Below are experts of layer 10 (counted from 0) of a mixture-of-experts language model. Rows are named router (the router's row for the expert), down (a neuron's output weights, with its number) and show model dimensions 0-127. Each number is 500 + 25 x the weight over its row's rms, rounded and kept within 0 to 999. Numbers have three digits each.
After each expert's rows: a language model's description of what the expert responds to. This comes from a sample of Wikipedia text that the model never trained on.

# expert 26
router:514535527489465471497534528532538522495466481511522553464530519474469546511538527479527479542489485447500497469513531505503497521473507505530476481514483503498510486475540489486483494456527456515506503488494458539537524523526492503455500486527490469481520487534467496481492537508516515502503461521459533521472525479496504503476465524478516537526497496535525534540517460524487527474492
down0:495540495479508495499482508503507478502518504467512507504488437501484499510494475494537537512479486438470470491480481528490509516485510446518487490487498529514471521517533496494516458522487521476504485473482484529531503519491483454506487538516547467488515467464529542488505444540495493519489492498499470472510491513460489504478451487496471441507559512489521497459496535538466549500541
down1:492497477485524491493435467475527522499522472499509523476522483463480498451453566492532505518542477492497500496492521471500503482496518481502472544531477492468515533590513538493478464473525484505492501501507514483515515516505495526490514534485563496495468521488506485551486493531515517490497515507533522475520484506543507512500483467486470511468491558468483490540510495480503512478532
down2:514511506491483524494522489484508507487491502453498485505469507474481509488538525487492515483498520459506498508494522494491478541455513493510536497566493513523479474519492466493475444472524517478525492487481505475510514518536528503500507489449474470488461536530530545558491504493470474547499553500523480488477487488549480469449514538525490532522548489482519510535491494547505454523497
down3:493480467474492485528492480516540501454506527504526486493488479511453445488489519533500531461488527475499473502466503494475522506486492475500493478482442540510512515480485480553512495518527501505504513521480482524495529513567485495510489493486527489533491528493508489479471505495509464511532501507445473501527511504472481546524565520522521437504465535521486458486508485529440524516496
Description: Day numbers before months in tables and lists (9 July 1937), and institution or family nouns in biographies, such as Hospital, University, wife.

# expert 1
router:504507521485488454514542522507542509467480459490522518456517476470472530527534522483546482539496486475497489478501529534509503528491509449521490476524460522525510485451522501455495503450522476499535496461497483528513505530536482501465502504525487487502508486520477505504495536490524528477527451506473539527482530467498509508467477483457494542517504480520525530530516470532467520457497
down0:497502477465473517525505487439504484482492561527489478480533465528529487549564500476511513511474486517523494487506495492486495491484507499511494529522531497531493500500506478540515507503515496479494502482544482507488507511489462521533497468480451505459522495461487554510508538481539510544518507505473477532477520490499507503464467539483485486539507464481537483469484549527441494466534
down1:504498507523492525483515550499536503545503473477500522520474531502444485488484477541509527537514487477530488537434474493464555517509473465465479488491488497498455520498500504479491532477447526500506478517504520471503474507519531525504528533507537557493460464507477470486474469505510488509527511473488509484547458511543490545510528509490501493485523498521499466480497450486479501493493
down2:498520522467506515506516483548498519514488500482489522479496503542478496493551490482517456516478508509532490509435494484501452513486488547497500439413497482537473477474503494518455486502527516528497492522495517479495515490530462450494496518538522475525526507535500458520505439556534479522537480515500507501471489515516475488511499494516483507499507501530476509505540509461501477473501
down3:513442492508493537479491485515521496485477499503532492522497507503489500470480505519508494528528527480499517472508512478515499529492514532476503465490488510468491559458490498526504536491464561482502509549523479477498516517454490519491505499499472464492490467467478526552459488498514440514492456431549477492480483486456483500486495476474506476469460533478491490486507536525541509459511
Description: Paragraph and line breaks, the auxiliaries had and was after subjects, and table cells in sports or results lists, e.g. "had to", "| MF".

# expert 17
router:506527499487506449503546541542521519497482507528519532484524479495465529501529528483511485524523488434507487467534523511497495530482505490519483486495458527510513474453533528492492534458542469508531519479506475545518484511527481523462496490551485478495533497520466494484490515506509505481525468508477515542482515468500536496467464543450513530497497482531532516527499493549476508474517
down7:541487479488506520519492512505470522495483497501521502472512529440532483426500502503470497480495495496481462532490484526465514471457489477468525529492493494499510527488439540486458454486478487493527519470474563475536507543529501499537491536511522481476472495511508471477501457484503482478489502479504508496477540518469512511471494515541516482533528511493517491499543494526464522548476
down8:502509509466524541506502489504525458486480513471499511488507519500524509473538511480489477491528541499518499501526487502479508497515475498524480546479516461507465510438475489513507515480477490502530494463487486481501472472471456493538514527474481487543546524530541542511481475502586477498534498514465500507475526466522496519495454518497526489547515438464455469505485486485497502496503
down9:521510484541512514487493467473520501504540490493501477492514502457484488515517485499494539523509492539494464517491458513538493470470511469509481503502494524523521524467494492475511525496523510499496520499476465484450501513536496441497524475460529444492480506453464482471525502518498497474490496499481500490487506524500529510460489471539535532427525509444513508509512458503480576530468
down10:469503530558543505506492498486524536516497493518488484476489514505508496443469457474518502451458510444506491497480501489475471491525496521471476530492508466470486489495499503507504488504507434508508509468499463523508496518513523452502491492490479510485469518560500499506498495538485500474496503514543520484483524550443519464499554511494518471500526523527511552520518470534541505546496
Description: Forms of be after a plural subject (are, were, must be), verbs like died and retired, and trailing digits of long numbers in tables and coordinates.

# expert 40
router:495535495489500472497543529509516496483463493547524537483522519471492519515518539475511489525484481447515486466495540497510473505492509477517483478508468508514553468478527476470484517463540452502530504455517497542528500522540476524470512461523469466472522492514476488484474533508526523475514468515452519526483514484489533496481469489459520519481517499515540524530489501533469537468471
down0:483517516501471465523486500473524489481474465458526506536449522477499475529558492480534518486496482533505518490464484465495518509500556479499472497511513513488463525469508512531481474492514503540483516484528527511501463509513547548523502515460521562500488532516483511532535487506490479504473535555465489530502480536507488466491531486504490508525512462543498481521551508500525505476529
down1:477510530476493502501539529512535509438480488471536489471482489503521528510506490470492508526497476497487533454500505481519555525483448485447526485530509548535473502440524535471532451522483473455501495500482469472503516494477463466488519476513492494513497488533497498496474475486497485493523529513495501481520489484538476506495430503467480521481472501530503484491462497499443480512502
down2:508472521494522520489525433506443492454484491501518501508533506538518486547494522487464514459452506485503510484467445491524504498482500486513482533494485507501562496520489529553456468483487519517437507473502496492509489462513511503493534523514483483509472523519476482537554499540524494491529477460512540493478552522484497503521497508536493502498486520493492500552482503527502499459493
down3:500500468471483481491481529536474531500555514523488479461543528452529511469493490517499507462494495467497502562477497546470474461492517462474498485521486491484498500454489534517541515488484549485522492497520467503533493453487472502472503514507544489501465517497511488502498504525497498545518479502467471491479516544529536548513511523496464522523473500545530481479517532459514488522516
Description: Verbs and prepositions after to, also or that, like includes, started, continue, within, plus table pipes and prime marks in coordinates.

# expert 39
router:518521525492493466496546535481537522484473469504530541485525478482485519524523513463526481526497468472495489474504532496496507509473500481521490471516480543537515466457543499488486524454541483502518516478527472536508510536509478537455494488534496475485511486515473487479469529472541502482514441500466527536472518468497489525484465509454516540495495475524517532544524512516466503480507
down2:495487526503505490460526478498529500480462474477500492513469504512552552464518466469478480557494497493517517507506496528508493509474494516525482497526550488509472521493482536474506479510479514469492484518470488480485494436504535468507569503525542480499461506487509446525481482483519496484533448490535506564531477492526482523488530472468506491490482509541519499452527500492495507510525
down3:477491534517499512548521529488500508508521495487500513465491500503497542511496517519539507458514493496499496506483484523508518486482560501458512503493495476480521495487415474505489497503471486500489517511487479490502508529477468500476503509466449475527494529515570537468505480499513497472523464513466536539468467485494464465534508458514532517546453537522478475522519467500449474506490
down4:467502469502501479523476528501553485479453504529538457462493474523459468508495471459479519543489522487557533476506514465538502528508514505508516494523479499418503495479527501487479469515493542503488486496546504489513511486494516483526493491507479540509459473570475529524511491520473502477480495521498510525483482504466531528511498501538475466498494501530537484498480495474473518493533
down5:486480510518502535515523465491457493505527502525516495528511570514487504433491496482520525499540502505486502500528441465500498489484481476497533497484487515497476527555513486507488542481497485539502510519525497490512494513507515480531535478496563517529482526542465480469471500523505508502491498499516514562479541479447566501471486495514444510524487487521523482491478498478460507488518
Description: The pronoun He or he, especially starting sentences or after so or that, plus final periods and table cell separators.

# expert 23
router:499543510484512459497538515487517486485475491496511536482529501497463532543512536464532491537500466495494493472515539503501475511483504475509476485500454513475545484477535494466496491454527472502526498473526490519512516509519471521468533479533497455479513482500481500501469519525509527488514463510462553525488516465501504527475464511447517542537511480509531517540515455546488524454482
down0:531499497493525521487517477482524516492484535515497486527488496490474458502499547502491496512483458497496488475479514483526539530532498547523487481498484493481454505458525487475530466466500481538502509444491492498544511558487421521501465487507513459458503467477467493518494510519474476509485488519445511508461437470506529518517485508492509506537507485512503496553476511473476469499494
down1:508500498474511497513555517489515479501481465524524512499505528525521520541474504533508508444530517517512540547469515535426454543519509512536493481514464537474507498524531459560443503488507526509514502500514535503497499514507496525495453526487528484485503534500494521502478481531541498489452528472538507471490490511491502493508501457511491542476507508476477498519510523470507527506539
down2:507547531488480549468500543482530489517488517466485512513555494504547474519478490459512475489480521537461516477459493504512502511502497493486500481483522536491479533522481511500483508485566515449454484516502494521541524541487462475487510564492524512475468478506519486508519499529466486498557508504521483463467510478491498490516511528486519508462500502499494541500473476498528461551491
down3:512492495512492517482544493512467499541529535540508521503538509531495483524476498527503475476480481473506516478506478515534489465547511508496443455498535540542486455493530558507476500534466527494525513535535506549482473534503551483506538505553507522485490492465469476509476467512504457525475499497479501506442510518477490478480527471502472482501484482521514495530503507481506495470491
Description: Pipe separators ending rows of election and sports tables, colons after infobox fields (Full name: D), heading letters like ==D, and words like of, led to.

# expert 50
router:518518518487528457495520543534535495485468487489524537461530477472469515534538518476535467547500488482501468456514526478496497506479512482518471495520469499503524482465521504476477498475524456499533497475486500543510511515517470534459498488546477471473518479509479500479475538512524502487543475494463524538486525472493533519478473482474503526537508503541529532520501452542482515472496
down0:481494510518521484486510508523458496545423465477497509486512479506490496468483530518510576541512481509509552512480528504489475507523505466489504521480470498534507508489487487500436522516499454459482493475525537545488487526512472502522500505489514456552513469513451507450520500469503495523455508526524491503506523487506503514515518512538507519495488514504480506514520509520456548481532
down1:460539491492499513462483504517442517474505508534496473533497498511490490544501497489436468493457521482492502511513471525478516499517487499493492475532484514477487533508476456470487469524459490514497485458498508504506488456527535496480516504529495524543542538488466481523529481504522499506515508501438481506516490464496541504468509455509473475480536505451494551490540536508512549486480
down2:540541530482531454522500521526496518466488485550502521487519519538500522482484534523522527470510453464510498490504540489494493502505544541472513513521492473505558494499522494454506493503509501513523486472467490555445531518513555517528522510450483489468503517471573477469521510516522489464504493478507505491494490513511484502485502501495507525508499509484501446505478499471457538497467
down3:470509520510541459495519486545525492484519533515465490508519474485516528469503506494471491496485501492520481522481510473500512489494457543478528519517548464507474518466494537499488534507461557498483492479519473554509499529529467515515516493530472511515497502527540475466484482466458513519502476534512512587471502518501486503495471511454526487480517477501522460494448505462516480474506
Description: Month names before day numbers (May 2014, April 30) and commas inside dates or citations, in release dates, biographies and infobox births.

# expert 10
router:529529530490505477482550525525525527478465492500511531493528493489486531507547532482527474529483444468492488472536531497483486532473506496528473464511458498514502470485526485498484511476514460493507494470499473518525541521550469515462523472517484471493517491509470485497476531505524497474521447479471519537483532464507512477475464481454530527540495484525522527526527469510464506478504
down3:504472509501494515517516461488486522509482535476519486529492563532514476521513500481551517479505546488480554473520516530487469534479482512515489471518491470503477503485498507462519471508533489496485473516508471476504532461481488530499520468490475483471536452521526497508545447450534521458484538485533521473480535501499526515517447504477474538483505538480478503514514482485463477523500
down4:533468520490495517464486517474515501474497467496498469472503507495533488529532508505523488457511488503456498490480478489470455480506494486469498512504520464466467521548511449505523472496507522538486550501419484503500525497474484478518514581495503490511510525510523500491494501487560489482517451476506529456519496512534503545514550463511518558510488512501500516527497493497499516511494
down5:501514487481486526488492514506497531501486515595474480489531530514497488489472504523462515523503537517461472494514503474511463498467480543501497495505516490476504481512503504484526479475460490475561516471489479462476508520469488468502492481515522487526543527505496552474478466485483480542457525459496475498454535532499488517487491471547478468519476465490546493508480495480458503479474
down6:543528441468507527489484491520497490509489513454509509517503474490484547470494497491519525510489519535516455518512542501545530521536482514514494496455511505466498492493487536513465539464488510520499437562489503495500487516515505452498480518527510493494495491495508532485503448442543498542537527515527520501480481534477473473493493496533484520476505558484524515506481474500523538475497
Description: En dashes in season years, === heading and empty |  | table-cell markers, and final pieces of place names, such as Uttoxeter or Teotónio.

# expert 32
router:545523519484498478487529543505538505503461488514511542484517500488485531509537525486537468552495485478513472460505535502491490526476517480515463485505477517497512493447529506478496500464540457507514490475544494524517514509511485529460499477539466463483510492519475488498462526469505526463532475509459528520488520466493533497483468479456496525513516471544518534518502485545477532458507
down9:485482459474465526493539462529461574526533503510466497480534468502505527430489516544500502501510495521535496504537492520490496466449554508471499518502528514492460472467490497492502488477461535516511496445485525519466505507502497494530498492525486466488515507465505521528460534542467510538494512495518521533484476482502492516506511508457523520508502512492497485448464477507491514510490
down10:493488514451503479510496491527456527538516509511522483494523511515485462503500524529486469517464504465504473429520508496494507522494454470527490515482487493517468500469528518493463541525507508450488539480476518505504486504495490457504475521504439492514581468463534502488521502489481509477498492516515486510530472459534491505465529531472494499500447480526483459525496517522462487499469
down11:531520521510473473496534504515485517480559493457508513484473487514492483459519448483498498484503407534530546501430486494478482494491511555515482496520519507477523493520494461505512498455501535475481498510525480510524493498470488487489511467473520470530446507487526527509518533541522482460510482504511492486531493522505487486526462464515474493486507478501470503498530459525481487528519
down12:498506488526497472495509527489499476532512474534498486540501512463488484506460494514510493495530513485490493542491494491490502537504528499492502474487496477509500477462536502445529489430505499502489479493477533440512474509481469451558522477476486466476487523528510541499528511481490482458562568470485487494505531489495505529501471446535511499480490545497518468524493473527501527476484
Description: First letters of surnames like B-ournoutian and B-ouchaud, word endings, heading markers, and "was a"/"is a" phrases in biographies.

# expert 43
router:509551496491492484522544531505540486487476501513521551473534485489481523530546519479502472529513485468496496468492547524513490521483508468519492486518453510526537473457543501496486551457548462503529479481512464516521510511540482515458514481524485482480519483529486506479470512498529518486520460496467522539491484473500507516485458480472503541502508462536523530536512493510480531477502
down0:507469454502531533516521498538528491497469468508488553528523496499481482521499505542550492502467505471486509468475474503486514548497465487479511490535502485494511515478527523507485504495496484500480432483471448488441524488485506472530465447491518505471499477519504508547482508520483462486466511490500496478476491476507416499495487458511510519513512500496477472478475531504543470527511
down1:474515496520480503489504521567510545461498516524473509508555517496485497448530515506496534489557489513519507502494495520483540502471479476504497474500513508476507453514530504503500485527511475454516499479504526475473508495458443546492528545493481497498530476509503511455492485468504501542487511490507489520519495485502533540493500545453470504498472519505544465489479453534515458460529
down2:509522486540480518467511531495539478514489473469466535484510539503515505508444487543461503508521516512508521500502497482495511501500458502492506503513532465455523506497485511468562465474494506462538466512533477457539512518529494539488476482484524480470476450480470483469512490524535488520505491489507531492500517481505478472460448548472483520540507474492495487541511507543541509484479
down3:523496520488490503490472517492469490529499501468523486508529492499556501525488503528478521517514477489513498510563550522463490464485500478523517484512497521494551509486507497502494502501501488526451485463469512476503461473507481534484491518518559521562464535495482479544503491514533491468488434489506505475504491533586479523479498492500456480520475514498511467489479541506492510529476
Description: Multi-word function tokens joining phrases, such as "in the", "of the", "across the", "in September", plus coordinate separators like "′E / ".

# expert 18
router:537540519483512469514529531493532516479477478502519538482530522486487525517538549473525481549506460472513491471482536512512488514470500484511462479532456529526489476467544461485466513470530453506523488472489482548507522520530488515478517489529468477495523499506467504506466528480525513471530464508465536547474520477507509498478471490476520518521503477522522519535522485523473520474508
down12:512528532465498555546500444480515539442475472486534505536501511443511507480465495549492473511529508516490481506478502496546440504496474514505487509479512531515453524508518526484553500516500486500544520543490465470508517500558513462494518496477495480464509528502494477454504491480486524521498450476500498533483507506506535513501503536527473482494480512527505508507520518527513495489482
down13:457502561462476518478489483461474520530502452511472487440477552507490489503515523506524534478474530489552533494481493501509492514505481472512512485465517544515486480500506506529514549479496559493476510485510530509519583491497507509491504556505522470507486523503492479476499502469530489512479481497475491503511485504513546503546490509536492511539532465497530501531496454516519495488505
down14:523506510486505521501468531528488502523530518505504521466526519508495486486494522483489533467546479511489533509510508466491472503501497488502505498529537543494518523505523504512539479457472503513525472494492503503451450462527511492497485447497497481450509479516506503546532442472504476472519465535461513530482525496524537467490507495465494517521504516485506471483545434445480508545538
down15:503543495548536479445563523482460494496470468485488533466539489530485540506481510507523500504539503489475509490486494475558523446483498499517495511497478464496517493495502535540494513478461486478502565515501530490496507479491501532535502505518488523496491477457504486550482452483538503477488481480486473448506534467485504497517499515505528500468476473491508517504494549511532519464498
Description: Word stems awaiting a suffix like -ing, -ed or -er, such as develop|er, install|ment, experienc|ed, chang, contribut.

# expert 27
router:516538524489486459489540535512531516499467483509514516477537488479476528529522525488525472543505467466519464456517532513508464502490493464516482489508480497518531492483543482473471507446535469505530495469513458543515517513540461506475507469529494477486530498529481491485479514507521525484512457519449533530483508484516528498474466486454502534540484478539524518534493487517486506477488
down2:527527477537486515478515486461482473533511501490493483501493508511495511465503511516510499487460481489475515467479515478544550481478477493495470515507495497498519517532541443498471499505502518481478499505505530480514554442484505454496544496485497499498443493494490519469510477475488497511486461462531485448501476487570498513482479536539436493491482527468503498482502458525508490445514
down3:542498487510503504482501501537530490476499434490516531464452502450490491545504552494454540501527509476456501481485487480520510505544526521519557538534539516515538508454495509477484507558477504519511478471477504495468429513473502494511532456526479512506520504472463492512504506470533506496488472477509509516482513504510505494515511499487523469532505517497511453504500474466480496495512
down4:479477485507480519522537542473517510488470513497487500500482476500494487509463489496514491503494512470456448526512464500500509497468553507554511492476502457516526456508494503528515499419521531521513494510509480504477452507513516492495477503523530556453525513503517525424507511474485524490486480549453461477507476510487503482485513468510539482502533560504501515516482518489495490496521
down5:508507480506517484501491491460489447518493502481478480518503509483509495500483487543541475509521518454485493545537486523507487518560502481496505515496493490522509523504501485513515521478511523470480558453526515476525539491497489483533513492487508464481513578485484479502481516488573505441499464509496495460481485460496473477508535469494479481538548497498455507525508472495516552477509
Description: Sentence-opening subjects and possessives: The, After the, and its, and surnames as subjects, such as Woodbury or Moore in biographies.

# expert 14
router:500516509492460479508528514513542486497466506504510543472530479491479540532534519474514487536494495476507485477534534512508483492469515468530466490524465498496515482456522485471474499452536473490525489454497492517532530526518473525459511503546477472483505479510476508490482523495528533478520453491474532523493528475491538523483480531460512520520506496540550534537505488544489545464490
down2:506483538489477514493529536493516468484475523489505494489443499515522487502536495505482472508542458488497499450485510494522544503520549482475523555515502484488441503529483535531499500525500488541487506495513508541493487509507510497499527537495454458526492514514512510485507488447530481459555533494480501524515538468536522453479492485511493463538527490455494477488494509481503555523491
down3:498545483524491524524537494559505518508543502448506479515536505480481510519550480517460527497470524470538485477497495503465524525456507514533469493503491520499460460487484475526518446519525489524487485531497516454513479509457441546501495486470459434501503486492519520496505491480525460515519509528490479498511505494548505478488527484529496504505493479474489478503463506532463501487514
down4:497509522513501490524513506467476467496490507479524527501512480502485496497494495484506520538506502534507482486506507502471521529494512503571498495407445458496478535514494482526523487508503442498510536526565489500517533490476524467499519515497454441493513500527493504472543481482465541465506489513500469474434517544480514503492471503484485489493523505477508494461511482512493527520468
down5:525528473476479500519500469519496480519488495513550514506461456467501511463517490473478540527489484476513455516494538501505525497515485479539512514492536557472549493517478472510526504491500477473530445476498514514502524533543464518511533521487534495520520469445531500512490479500466520513511498516497447474520517482522462520439508477490468512542496495479496482476501502499517486521559
Description: Colons inside race times like 16:01.41, plus short prepositions and word starts mid-sentence, such as from, in, to, un, cl.

# expert 47
router:512524507493480472496532512479529524474459506481511548461525494483472536513520521463532481545508468487540484463518549493468480509488495487514467492492475504503508489474529455473478490460526476515532493461535479518537493525546466522466509511545519477490519476520455495496480512507520540477511451478471516550492518483505545514476466508478506526492507485528521509531494476532494516463480
down0:501532551479468527458476512501511498492476540485518509499512507548521515509502569469506491485522508500527488488500535513478528520525524502517567478480472500486459526489456491493499523496531502503487499510493484499529511523538503420454510488433522519450538498488486509535480495521529451527511480487533512452471508516474489502526513487489526498519486520494465470476515502513494511521499
down1:502504515518501467487496544526440507485536510489502484474504503535463500486528525514475532489458510479454493517560470512552527511487446522527482553503486501497484510463521532563524504501529519494497520497522513499505490495537499496477542554478543500474484481515491481474554473506477473516517471512491537543481513537478491559486494499512505472495512499503497500503527508507476462493526
down2:505497520510488489497470499538469484522482528521502511480516511475515538462481481522504489462478478486484456482515519548484509482527508489509475478486519533527522557532528486487525550520463509482518512504518458492559496516556512482471476478457493512513505491512530508511486523520486495494494515474525468496472524474537497513540536492513499525484485447454507462413507482493485476491471
down3:515481502508489478542501487529517489495490450498530439457464524491504531490477455470524468467520498501450462534491508477468516529453470507472509537518501475492467473518498459512527484508467440513503512520458485501530461538473450492500492461498524522462478523517500503496517492453502491475496487507479500491454497520545503515494531516523495498487500540506480477524540484527496487473493
Description: Tokens in section headings (==, ===), name pieces after a first name (Scabbard, McCulloch, César), and list separators in song tables and award years.

# expert 41
router:507527518484520470472526549486527515490479524532521542469534502490478525513546530482518479526499502479524512458483539512486472505483498486512463463509462505514514482454542476490494523464527474507515476464486468532523500522539477518454491463530460474504512489512475498481491543494530538475526471486488526540496504465494502498460476507460502529533522465523516521519485456528484534476490
down2:481532484486530502511525553527503492517510533519470494525512524494530519479487553463550429478513466479504525509509539492512513512475465494521450470552467508475497478508499514472509481538514491508538565491445488497507514507493521482461518490481518473469529493489487484536508486514491494522528462512509511503490527513527480471479544496472505521501465538483539477479520525513475472517476
down3:457471508540496562507468506485504516524490539498465526491503484560480540489515488478484496514494509537501500517486493492521510517499482487512459496518510512497483503460557540526481515486490488481497532498536457527510512534472507466501476458521561518506471524438477487473515504521496531482474515474539532488491479498548510516502475519509501510530490475551502537505524445489508501484457
down4:487499517460519450519503514500475491512452498490529453482481465469536533477477467540486559502467553503524522504506515464498507488505482484498525491491516486502432462495478538516535495475477549517515470540487501463511471494506481550503516502519473512476470505516515495523455521492457495451528485510480511491469475515516476550475469479476506514481494492526499477502475504490459475500508
down5:483519519501528484489593512532511546528475507491540526526508489509481495486536559487462490512501521506498519493479532465531482455512498484467482514502524473530535495498450471503465471490532512512487459488478544482471502488515459495481505492486480520524487535537501528484459495474518479505518516531493520471511483519503520501476567520474502514454490496495504537503522480520475503545505
Description: Line breaks ending numbered or bulleted list items (seedings, track lists, club years), year digits inside ranges like 1988−89, and short word starts like sw, sc.

# expert 25
router:507528517491493471517544544504525498474481480503516522489531479491473516549562518485529472548504489473526499463531540496495500517482514474510475478507474489494501491450527494477486528453545471508518503479526483533515528511528459516474503482556484487478516499533458500473471541484520522486516464499479524546499510477528532504469474517474509528527505483542544521519511468515470504477488
down2:453504507518518498495492510530490476523466491494494499520510493500464535454493474555464516471503512478562495488497516506480467503488506509545459502486469463494497510478481500557416504499525534502476527493522493508503507475465524504514473501489517501542494536506429508480485469467510527494518495484474441476554495522516468461532483510483475511524492492475500500505493507542496509471486
down3:490461495496530506502489554509482484485506511462523507512526503461516491513475499485505532493482485541510486542483482469527512542528496482467482504485480518488513481540509541513533469525487481513486430483494529502498472574469489525527476481491498519539505490492509496476462495515480479465519495484501514509455488519543466482514470454480476488491458490511500527563469518531442487506524
down4:514469481494529514511510520529508531495540511512544487488540518521496468512522512512479508521521502515506497521515467521508481521493502523482527506503514493522509443517507477468524482464516494490504440491520478437452512511472539493511530533424529488456505532522457547499503509502492559500489493524496487502520508518477507540453500499480507491422489496475502478501517535520473477525503
down5:495482477473522460475497505496471507461521507487497510529517520452519536475532472538489509548508508466454565460495504503504525478523510459513481457431502476530524509495500491495515471480544475490539506470492479490489512513516512500506503503509493493519531540519490506504517488547520481473503469472508499545460462512525506539525490488519498522485475527463435507516498495480535460524485
Description: Digits inside numbers, such as "000" in "15,000", and short capitalized or prefix pieces like "De", "Ye", "-f", often near Thai script.

# expert 8
router:510533532487461462490530526505534475482473484490519549468519515473468521521518529487509479536527457494510473462483543499491478521483498483512488480484469499531505496475523485489449504449531472499532503476477479520529520510550487538487508480548482484501534469509482487490471511492529512483511450466480539556493535460498515485461482504470507532516504486539529527526510478523485494473507
down2:547517525512490520521454472525509495421455497498481490489526507498487481512527529520510479502545543492509447498513504496508467481518527476539469500524503486510512517491498521527470476502537515525488503543458523465500508496518461498497503541500499487542525512489513498455494488527508484471536445491461508491483485469485514523485507428506455494487495468472474534500497497529520512552491
down3:469525505497515586521508506464469458505504468467478469543552495539509472477498489532474506487502521511529486485457531500544517466541517514495484467486490506546530513514503466484487520493483510480480478499516493480456480520512506453473526470523491547514481476508493504510496475485514480470542506531494489493561499514497501486513472486453523525488541481547485506477516519484496467526503
down4:539483589496513466493488476495540536525502473535511456514507493511512523486501481484466515510519466524535484475505507501513452489501476518479501495532549473520507524493525522482519499494496506502515534479493513470488479492514515530495492535501531500513510515499440490492467485493489481442480473499515489520536527543458474475521510550494499465460503483512446471500516480452537535526498
down5:485501531467501541511552480531496506478476503499453497489529451501504490481496507524500500484509513546545486518513475498533489463495491501508534502496544512503522469490505532491518465533423517464489485478482504511557486498485472529466495460490519458520493499480438485545546456479549475486498523485495527460505526480543491510512528468485494514498477500477518531515509476519505506496528
Description: Determiners "The/the/his/their" starting sentences after headings, plus middle pieces of foreign names in lists and tables, such as Abd-ullah, P-aco, Bhut-an.

# expert 33
router:520535522486495473519540533498531503482472499494504537459525465493478533520525538484519476530505495484491483469500539526505513536482531445516464477501465528538499456456519476469495490457530476512531489485527471517525521539515485512466504477542504466466526487507482494491482523493527526477522471480471540524489521480494515501477460515476505531490517486543508531532512464527468504455499
down7:506546494521505538523485468554511474490490450490516493539492498499488488491514518440506477524495467538479517512450514508529474487493479474484485471529506478485505544490495537559531516506515478527514473483526523503499484482517488481543469489483506483506509461516503510522481453484504479521496528465495476475522515509531473453475556476486519485489563501483498540518474532465492517507549
down8:536485514483508484480523490483499512520441491442494524496492510493512510522520497518502499500515496487475487506462544475500477555513476510524493478483467504496421510536510528497475479543471463539498514535489503481551509447505471503508456517517455505473492480503504545513482541469567486527483498474520510504521523504490490502487511516496483492505539503518490515536468443452505496487526
down9:524447491490494507489501487526530485440495455528495522499502477485502477493512484489479492480527488487518484447466540522530502496522518505473453501535475543507484551504485449501464468515552514516578476495489495489489512499462480520492522486488534512545493429514519539496510492472473555513483494500489530475481523512525505485471514492464504491507493483479512484528463519482512500469512
down10:474501490486507471503484521526463449494489495474490523480477508545507497505525477491477480492485535485477479505496501504489468528513478477503467530497509475480505507470492520505501471503492513558489481532502511474499534519512512560535463499451498487505475505534503531494441484545494491511537488511503513530405491478476523519471494475492515506464522487508512457533526443521459503542528
Description: First pieces of words after The, of the, or a title =, such as cultiv, S(eventh), pl(acenta), plus blank lines before headings.

# expert 60
router:508517514486496451474523535481523512480470511513551536486536502489475517504526543482522490536485465473486492464515528473500504499486505500512473459481483497510521478483542510482518518450542455509530515453505473515520541530530491525460500465533486480479516498510483486490482523515493509493528467515471524532498561465497514493474477489461508539543506485551529513539518502536489495460521
down0:534518500483497499462536508481519465520515520528497523459479526500464503459546497447548500536514499535527515529472528522548502517458470510488512494492473515518488450513519489498511484514473467520501456501504548482508509466488484546482513502465476493505485491461480504535483555521489480486461486526483474451529510461522454522493487496488497490517484473520487501520504491487503521568516
down1:482476504509502481496494523514528497501513497512531494501468558491470444538538460501553512446514520515511492483522499511497485479512494540495478520506531544537496478524515481476491464491475476518483501555529454508435525496456476460491558479472430503485523472495518510519474480541492493460493493515507495501502471444510501476510503524492502524491492464528489518514508481491529504490507
down2:505545444533495520493500495534497510474473488504537530466498539455482504522537521503502524493518519492513456516498509481534516524496521502488500517488495474478458479540540497546513541547489517493551467480498561489500483493466495436473506525515526508503543514516460473493493521467509491462540490517508554495498533504514478494482512461463486493488505503477477497502522509528513505540459
down3:483493491496518498504501509507472488449465501511481489494511563498503489524522485554432460520503494494455490526511483474502503538503467468473500496451536465492494485482466511500501514511473494534556505525477546519511492482490516528506494493527501484465536513484491502484527475502510520491511473444458503487498448554485490523534525475476442497518496467505492528532550487471525482505493
Description: Completing pieces of given names in credit and roster lists (Vincenzo, Giovanni, Lutfi) and suffixes -ing, -s, year digits.

# expert 5
router:507527524487487468477525533545518506485461506479539542462514487482486536506545532480516494526486470475525478458539551509501507518481526490511477469511485515497531471451528484471473507452529469506507503479508482548509507516543480517460509493536500475494501488516478504499485535532517510480536481500455542541473514474497532504463458496479514520522478472529512524514509480541472511473519
down12:495485533497502499557496485504493512479482505492549538469509472513499526481508514519503540464516511525515482497507517520506518531464498461499472510462522502479506485543488486498463505467532460506484482484479524507514488514483450487465516477453481447485475515453545449528520477462446505486434501484548480539514513470514514512506476512523501487507517491496460514459490477494457529508500
down13:473513524495479552495527481518485541494515503516499484471536515492434499487505517511509522448465544434526498508525514521513545508480540520481508510465499509490460517468503506498498515516530532519449474483529530523517538505511529511496482453450507450513497462510544515507477474489513506492493516513527526487513513470543511504463520509463507491530505515482512516514481470510469504533448
down14:457452471513496453495498482552516487529516463499487493506511503497496535470516500458507483537506505461469454510426459507453513498484482489496486482522460486505486486445493495529495491517464488514502470494505488499524512477490511471511490530495457475503490476511499555573467480492528484494511464509539510514484514474468543492481523533511488497483483480511448498501502525487506465488463
down15:540513490457507492500514486506496549548524509478481484497483512474507530522523507492513513508477493520451492521528472513517502481513537525485516534510523496519501489522478464477503478459501513536511534506453495546534488494477538492568508494482479463516559518479486503479501491499512461479527528475495513491488496485491465520491463467553473495522513557565512488458472521469533497531493
Description: Word-initial capital pieces beginning names (H in Hiss, M in Massachusetts, Am in Amritsar), plus separators in score lists and percentage tables.